Experts of a small language model.
Size: 20 layers, width 384, vocabulary 8192.
Experts: 48 experts in each of 20 layers, 64 SwiGLU neurons an expert, 4 picks a token, a softmax router, a shared expert of 256 neurons.
Below are experts of layer 9 (counted from 0) of a mixture-of-experts language model. Rows are named router (the router's row for the expert), down (a neuron's output weights, with its number) and show model dimensions 192-287. Each number is 50 + 10 x the weight over its row's rms, rounded and kept within 0 to 99.
After each expert's rows: "comes before" lists some tokens at least twice as common just after its tokens as in all text; "raises" lists some tokens whose logits its average output raises strongly, later layers aside. This comes from a sample of Wikipedia text that the model never trained on. Tokens count by the router's weight.

# expert 26
router:47 55 42 62 43 60 56 73 43 52 59 36 46 32 57 57 50 58 58 52 45 43 56 65 62 68 37 46 60 42 58 51 46 47 38 36 48 59 43 53 32 58 63 47 47 53 71 59 52 54 74 58 66 63 37 44 59 43 50 59 37 44 51 55 43 26 70 56 35 48 31 44 67 49 36 35 59 50 50 57 44 43 49 55 53 55 58 65 56 51 55 56 61 39 43 49
down0:41 65 51 38 57 40 55 58 36 51 43 53 54 61 39 59 58 28 45 53 30 43 52 41 59 46 61 49 54 42 53 69 33 37 37 62 47 44 46 50 44 45 61 42 56 44 64 48 50 49 38 51 41 52 64 60 43 39 51 61 50 40 62 73 55 74 41 43 38 37 48 47 61 53 42 59 50 51 54 40 40 44 52 51 41 56 58 74 60 37 46 52 58 31 57 58
down1:31 40 48 54 54 30 48 52 37 61 49 52 56 73 57 49 72 51 39 32 38 31 64 55 51 63 54 55 59 44 60 62 67 61 50 59 57 42 43 43 48 56 45 45 54 54 61 51 40 47 46 43 47 48 50 49 48 57 34 77 58 41 52 41 41 68 51 42 52 47 51 61 45 52 39 62 40 65 43 54 37 60 48 48 49 49 59 35 51 47 47 53 56 56 59 60
down2:57 64 42 53 64 57 33 56 48 55 57 69 52 52 71 52 55 43 44 36 38 60 45 39 34 46 50 56 54 61 47 50 49 47 38 58 34 41 65 61 52 51 53 51 52 51 39 39 48 60 49 40 61 55 25 44 39 36 52 38 55 70 35 52 40 46 48 31 37 55 44 54 63 47 50 51 57 50 23 48 41 50 51 42 44 52 60 53 48 56 58 45 39 43 45 35
down3:44 52 45 43 37 48 59 56 50 46 35 45 38 60 57 58 47 41 44 42 38 52 35 38 34 64 63 61 54 47 58 43 55 46 53 59 41 47 55 51 41 39 45 45 36 53 47 43 43 59 46 50 51 45 66 60 61 46 39 75 72 56 42 63 55 51 68 33 42 38 70 50 49 61 42 53 41 42 81 43 63 60 58 41 27 49 50 36 43 54 59 66 54 53 52 44
down4:57 64 49 60 56 62 64 64 52 43 36 27 40 58 50 40 37 64 47 29 39 34 38 55 36 43 50 68 46 50 60 57 44 71 35 50 50 52 53 52 31 42 29 46 34 63 47 42 53 55 59 68 36 68 49 44 41 58 47 53 39 69 49 41 59 46 49 37 39 42 49 50 45 50 42 32 49 48 53 57 45 55 57 44 37 44 46 70 55 49 51 57 42 41 61 48
comes before: ",", ".", " to", " was", " in", " that"
raises: " with", " on", "\n", " |", " in", ","

# expert 30
router:48 44 39 42 43 40 54 41 49 32 39 60 57 65 54 55 63 44 39 42 69 60 56 46 71 53 60 48 48 69 59 38 57 55 64 65 56 54 45 63 38 56 52 41 41 67 39 47 58 35 37 64 61 53 60 32 39 81 43 42 59 41 53 42 60 73 35 52 47 45 59 60 48 63 29 65 42 52 56 44 38 56 42 35 49 45 35 52 35 71 76 33 49 62 51 48
down0:49 44 45 42 52 42 55 36 54 51 58 47 30 35 35 42 47 45 46 34 47 66 49 44 57 35 53 45 32 52 54 64 55 70 54 62 64 64 47 50 62 33 29 50 49 57 41 39 59 52 40 54 35 43 43 59 51 53 43 49 73 62 42 49 54 58 35 22 77 45 68 38 65 48 46 51 54 49 53 63 46 49 45 55 47 48 57 34 40 51 45 49 61 57 67 35
down1:60 39 42 47 49 46 53 49 54 68 56 53 51 50 58 42 47 38 62 48 56 65 52 53 53 46 63 63 41 61 49 59 33 49 53 59 53 51 35 29 70 65 46 52 37 56 55 55 65 58 38 39 31 43 59 48 35 54 56 55 52 57 35 71 45 38 45 47 62 49 38 38 42 59 30 63 41 53 49 66 39 77 52 39 51 42 50 52 49 37 41 38 46 57 45 64
down2:59 42 52 41 63 44 47 54 32 46 58 44 54 44 37 47 34 54 57 45 49 57 54 50 63 50 62 55 55 39 45 51 50 61 38 29 38 62 43 47 60 45 52 59 38 58 39 32 51 35 69 38 58 55 33 46 48 44 45 57 31 52 33 55 51 50 47 54 59 54 40 44 65 54 61 47 56 51 29 45 68 57 36 64 49 50 43 53 49 60 41 53 60 45 54 56
down3:32 59 32 45 45 59 41 72 41 45 60 35 31 45 39 48 40 54 36 39 45 50 56 42 56 48 48 30 66 46 49 52 48 77 52 52 32 66 44 55 78 47 49 47 53 33 66 43 57 64 53 69 45 36 57 65 49 43 58 43 50 43 53 49 50 58 50 44 65 50 46 55 63 51 67 47 55 47 46 64 58 53 58 49 47 45 41 35 60 46 39 39 48 47 51 45
down4:38 49 61 65 50 43 63 46 53 34 53 51 31 43 62 52 62 51 46 33 37 55 37 52 58 54 55 47 42 46 37 58 51 41 41 48 49 39 45 39 64 50 49 56 45 66 66 47 58 62 46 48 44 53 39 50 59 57 33 52 33 56 49 48 47 58 63 32 46 50 60 54 51 43 51 50 43 47 47 56 56 48 55 57 41 34 35 25 33 72 25 58 36 57 59 41
comes before: "|", "-", " a", " the", " well", " as"
raises: " part", " an", " a"

# expert 24
router:61 31 49 40 37 51 68 44 41 61 68 51 57 39 61 39 59 62 44 51 53 52 51 52 75 51 42 49 65 52 60 53 42 51 52 39 56 55 48 56 66 72 40 45 55 37 46 57 63 57 63 39 51 45 34 69 56 56 60 31 32 48 55 50 42 44 40 45 56 58 34 41 65 63 52 63 48 64 51 67 52 40 40 66 58 41 40 41 29 41 58 39 61 34 39 36
down0:40 40 43 59 48 57 52 38 48 50 56 42 38 38 46 50 56 66 43 52 61 67 46 55 41 54 48 00 62 58 59 52 52 52 43 54 47 55 51 42 83 52 48 50 52 42 52 52 49 52 68 40 73 47 48 44 55 51 55 44 44 56 47 51 56 54 43 55 51 46 48 56 50 51 49 46 48 50 48 49 35 54 52 49 51 47 50 44 44 43 58 48 49 52 51 55
down1:52 57 43 50 53 39 51 61 54 37 35 55 64 54 54 48 61 34 67 59 35 57 55 61 35 54 53 95 25 39 63 34 54 51 51 62 44 54 42 58 32 57 42 58 47 33 41 48 41 44 22 74 45 65 59 50 45 36 53 75 83 52 47 44 36 52 53 42 57 65 54 50 49 61 56 47 44 69 50 28 42 32 37 42 59 54 38 46 51 53 44 55 59 48 52 42
down2:42 56 42 56 45 54 47 47 52 44 47 56 51 55 34 57 40 57 36 52 60 53 41 55 48 42 46 34 58 47 50 60 39 34 39 70 61 44 61 49 54 47 52 43 39 31 65 48 45 63 55 34 61 58 51 46 55 43 57 56 41 44 42 63 53 35 56 57 56 58 56 31 51 35 55 33 59 49 61 36 45 42 52 58 63 41 36 45 50 46 42 48 59 40 34 53
down3:41 65 55 47 52 64 42 66 30 46 58 43 65 58 56 46 54 47 48 39 41 45 50 57 49 46 42 41 56 47 32 63 65 67 40 46 59 55 68 69 40 52 30 64 58 62 51 70 53 49 54 52 30 50 60 46 39 39 46 54 55 43 38 55 58 50 60 66 41 45 60 45 58 49 58 49 66 48 31 45 25 48 61 51 39 57 39 51 60 41 59 49 42 47 58 72
down4:58 45 54 44 31 57 44 41 55 46 47 26 49 72 45 51 38 37 68 27 55 46 31 72 37 48 69 45 49 59 44 48 52 56 41 51 53 59 71 37 52 57 40 49 67 45 39 54 45 59 41 40 56 62 50 34 45 27 60 43 33 45 58 49 41 50 62 63 44 54 70 61 55 47 54 47 33 67 44 54 49 74 41 65 51 60 63 50 65 44 46 55 53 42 40 65
comes before: " the", " a", " his", " an", " be", " its"
raises: " and", ",", "-", " in", " to", " of"

# expert 44
router:58 45 32 42 36 38 41 41 25 43 57 50 50 44 54 39 42 45 47 40 44 55 51 54 70 58 49 35 58 39 41 52 55 39 65 67 38 44 59 60 55 58 76 59 45 56 32 58 45 43 40 36 60 62 40 44 55 66 59 49 53 46 40 34 42 45 32 39 61 42 39 61 60 35 39 55 40 42 51 45 43 51 35 48 55 39 61 51 41 51 62 54 45 64 66 61
down0:49 61 55 36 59 63 52 45 35 36 54 58 22 65 54 55 51 50 36 47 60 58 50 58 47 52 63 49 64 47 38 34 50 56 56 54 27 42 45 55 63 49 61 42 32 57 51 43 54 42 46 63 50 57 37 51 53 41 39 40 53 64 50 42 68 56 45 56 53 57 64 33 30 50 56 37 55 50 44 38 47 68 47 38 38 52 57 35 60 39 44 43 52 49 42 41
down1:51 57 46 48 50 62 38 51 57 42 45 36 48 53 38 60 50 60 71 49 48 37 30 70 47 47 33 38 58 43 50 63 52 35 57 35 58 47 60 45 52 46 40 58 56 75 52 46 39 53 57 53 57 49 62 33 57 44 37 48 50 39 57 59 50 60 49 56 47 38 49 37 42 57 47 59 39 55 53 50 66 59 56 47 35 32 48 46 69 40 64 54 45 59 51 59
down2:51 56 47 55 49 54 47 46 72 49 36 42 33 57 41 61 43 42 51 65 44 63 52 60 48 35 45 26 47 64 67 60 42 56 50 39 52 64 62 52 48 48 64 47 55 57 50 45 56 46 67 52 50 49 53 48 46 56 53 60 29 42 55 59 53 43 55 59 54 76 62 47 42 47 42 44 51 62 49 54 57 63 55 71 54 34 59 48 49 39 43 67 51 54 66 62
down3:36 68 34 51 62 57 40 29 44 46 40 62 37 54 75 49 46 67 56 53 37 48 32 46 41 69 54 57 50 39 47 38 43 55 61 49 60 44 43 49 38 53 55 52 46 46 59 51 57 51 84 61 40 52 47 52 41 53 59 43 50 67 63 53 56 42 42 48 42 54 55 54 59 38 59 29 50 52 44 40 23 40 67 43 56 35 45 56 57 55 28 55 58 34 36 60
down4:47 38 59 46 41 58 44 49 39 57 61 54 75 55 60 40 54 48 54 40 46 57 59 65 45 59 61 54 59 39 45 29 60 57 47 51 50 52 49 55 47 40 52 50 59 44 41 72 72 38 44 35 50 51 39 59 64 42 44 58 64 43 31 56 42 49 62 68 60 47 55 61 52 38 46 49 46 67 54 58 48 43 36 70 51 65 55 49 40 26 54 59 49 61 54 63
comes before: " and", " the", " which", " but", " a", " in"
raises: " and", " |", " occasion"

# expert 8
router:54 44 55 44 59 36 67 43 37 58 67 41 63 41 43 53 58 49 53 38 60 62 50 53 49 29 52 57 62 41 53 55 55 52 51 58 60 64 37 40 56 43 48 52 50 41 47 49 39 37 38 54 29 46 46 29 48 43 48 31 53 69 48 60 59 45 40 45 53 27 52 48 35 53 58 42 53 49 70 49 44 51 46 53 49 63 34 41 43 39 42 37 46 56 69 59
down0:45 54 48 55 44 42 57 50 52 54 47 29 51 49 52 38 58 46 64 48 41 67 62 47 64 56 45 36 50 50 63 41 46 46 66 57 45 53 50 42 41 57 57 56 47 44 37 37 55 63 49 39 47 25 47 64 82 40 58 44 42 53 55 48 56 57 47 46 61 44 35 59 39 55 42 50 39 39 46 64 60 61 46 37 53 42 45 40 66 58 43 50 45 22 54 65
down1:40 69 46 50 49 40 61 64 54 48 48 56 44 49 48 54 54 64 67 55 39 46 47 50 38 44 58 55 36 66 52 61 65 76 47 57 60 57 44 47 33 51 61 55 33 62 34 35 49 54 31 50 68 58 47 59 59 48 54 42 40 44 52 43 58 47 45 34 28 62 52 45 54 71 56 64 60 45 52 28 61 64 46 23 34 52 33 50 38 36 41 39 58 45 48 23
down2:49 57 51 51 49 46 48 42 47 35 43 55 37 53 50 54 58 63 62 50 29 27 52 43 56 77 33 64 56 43 56 57 50 37 60 43 47 40 56 46 51 46 45 54 53 48 66 50 36 46 48 46 65 35 39 49 54 39 47 55 35 53 54 62 46 52 37 53 48 38 51 47 52 48 43 64 26 42 52 52 46 55 53 48 46 64 61 55 44 58 29 76 61 36 56 72
down3:45 76 34 47 66 67 51 66 38 50 41 28 34 56 57 53 58 44 47 46 55 52 59 44 52 51 41 49 31 68 56 47 55 60 52 42 57 41 63 41 43 56 43 35 45 65 43 38 46 58 43 54 57 43 59 36 45 53 53 63 35 70 51 51 55 46 44 55 48 54 53 39 45 50 46 55 68 50 47 58 60 42 39 72 59 53 51 40 57 54 36 46 51 46 45 39
down4:56 49 42 41 77 35 56 47 56 53 53 55 37 43 43 56 70 43 64 47 43 48 45 54 55 35 36 50 58 54 56 56 40 42 39 55 52 45 67 43 34 47 55 40 44 44 39 43 55 43 40 58 63 60 44 46 39 65 59 54 45 62 51 42 72 50 41 43 56 35 52 60 48 51 35 30 54 50 50 40 51 63 41 47 56 50 51 30 45 63 29 46 37 37 58 48
comes before: "-", "|", ":", " •", " Mid", "  "
raises: "-", "ust", "er", "mat", "ll", "ctor"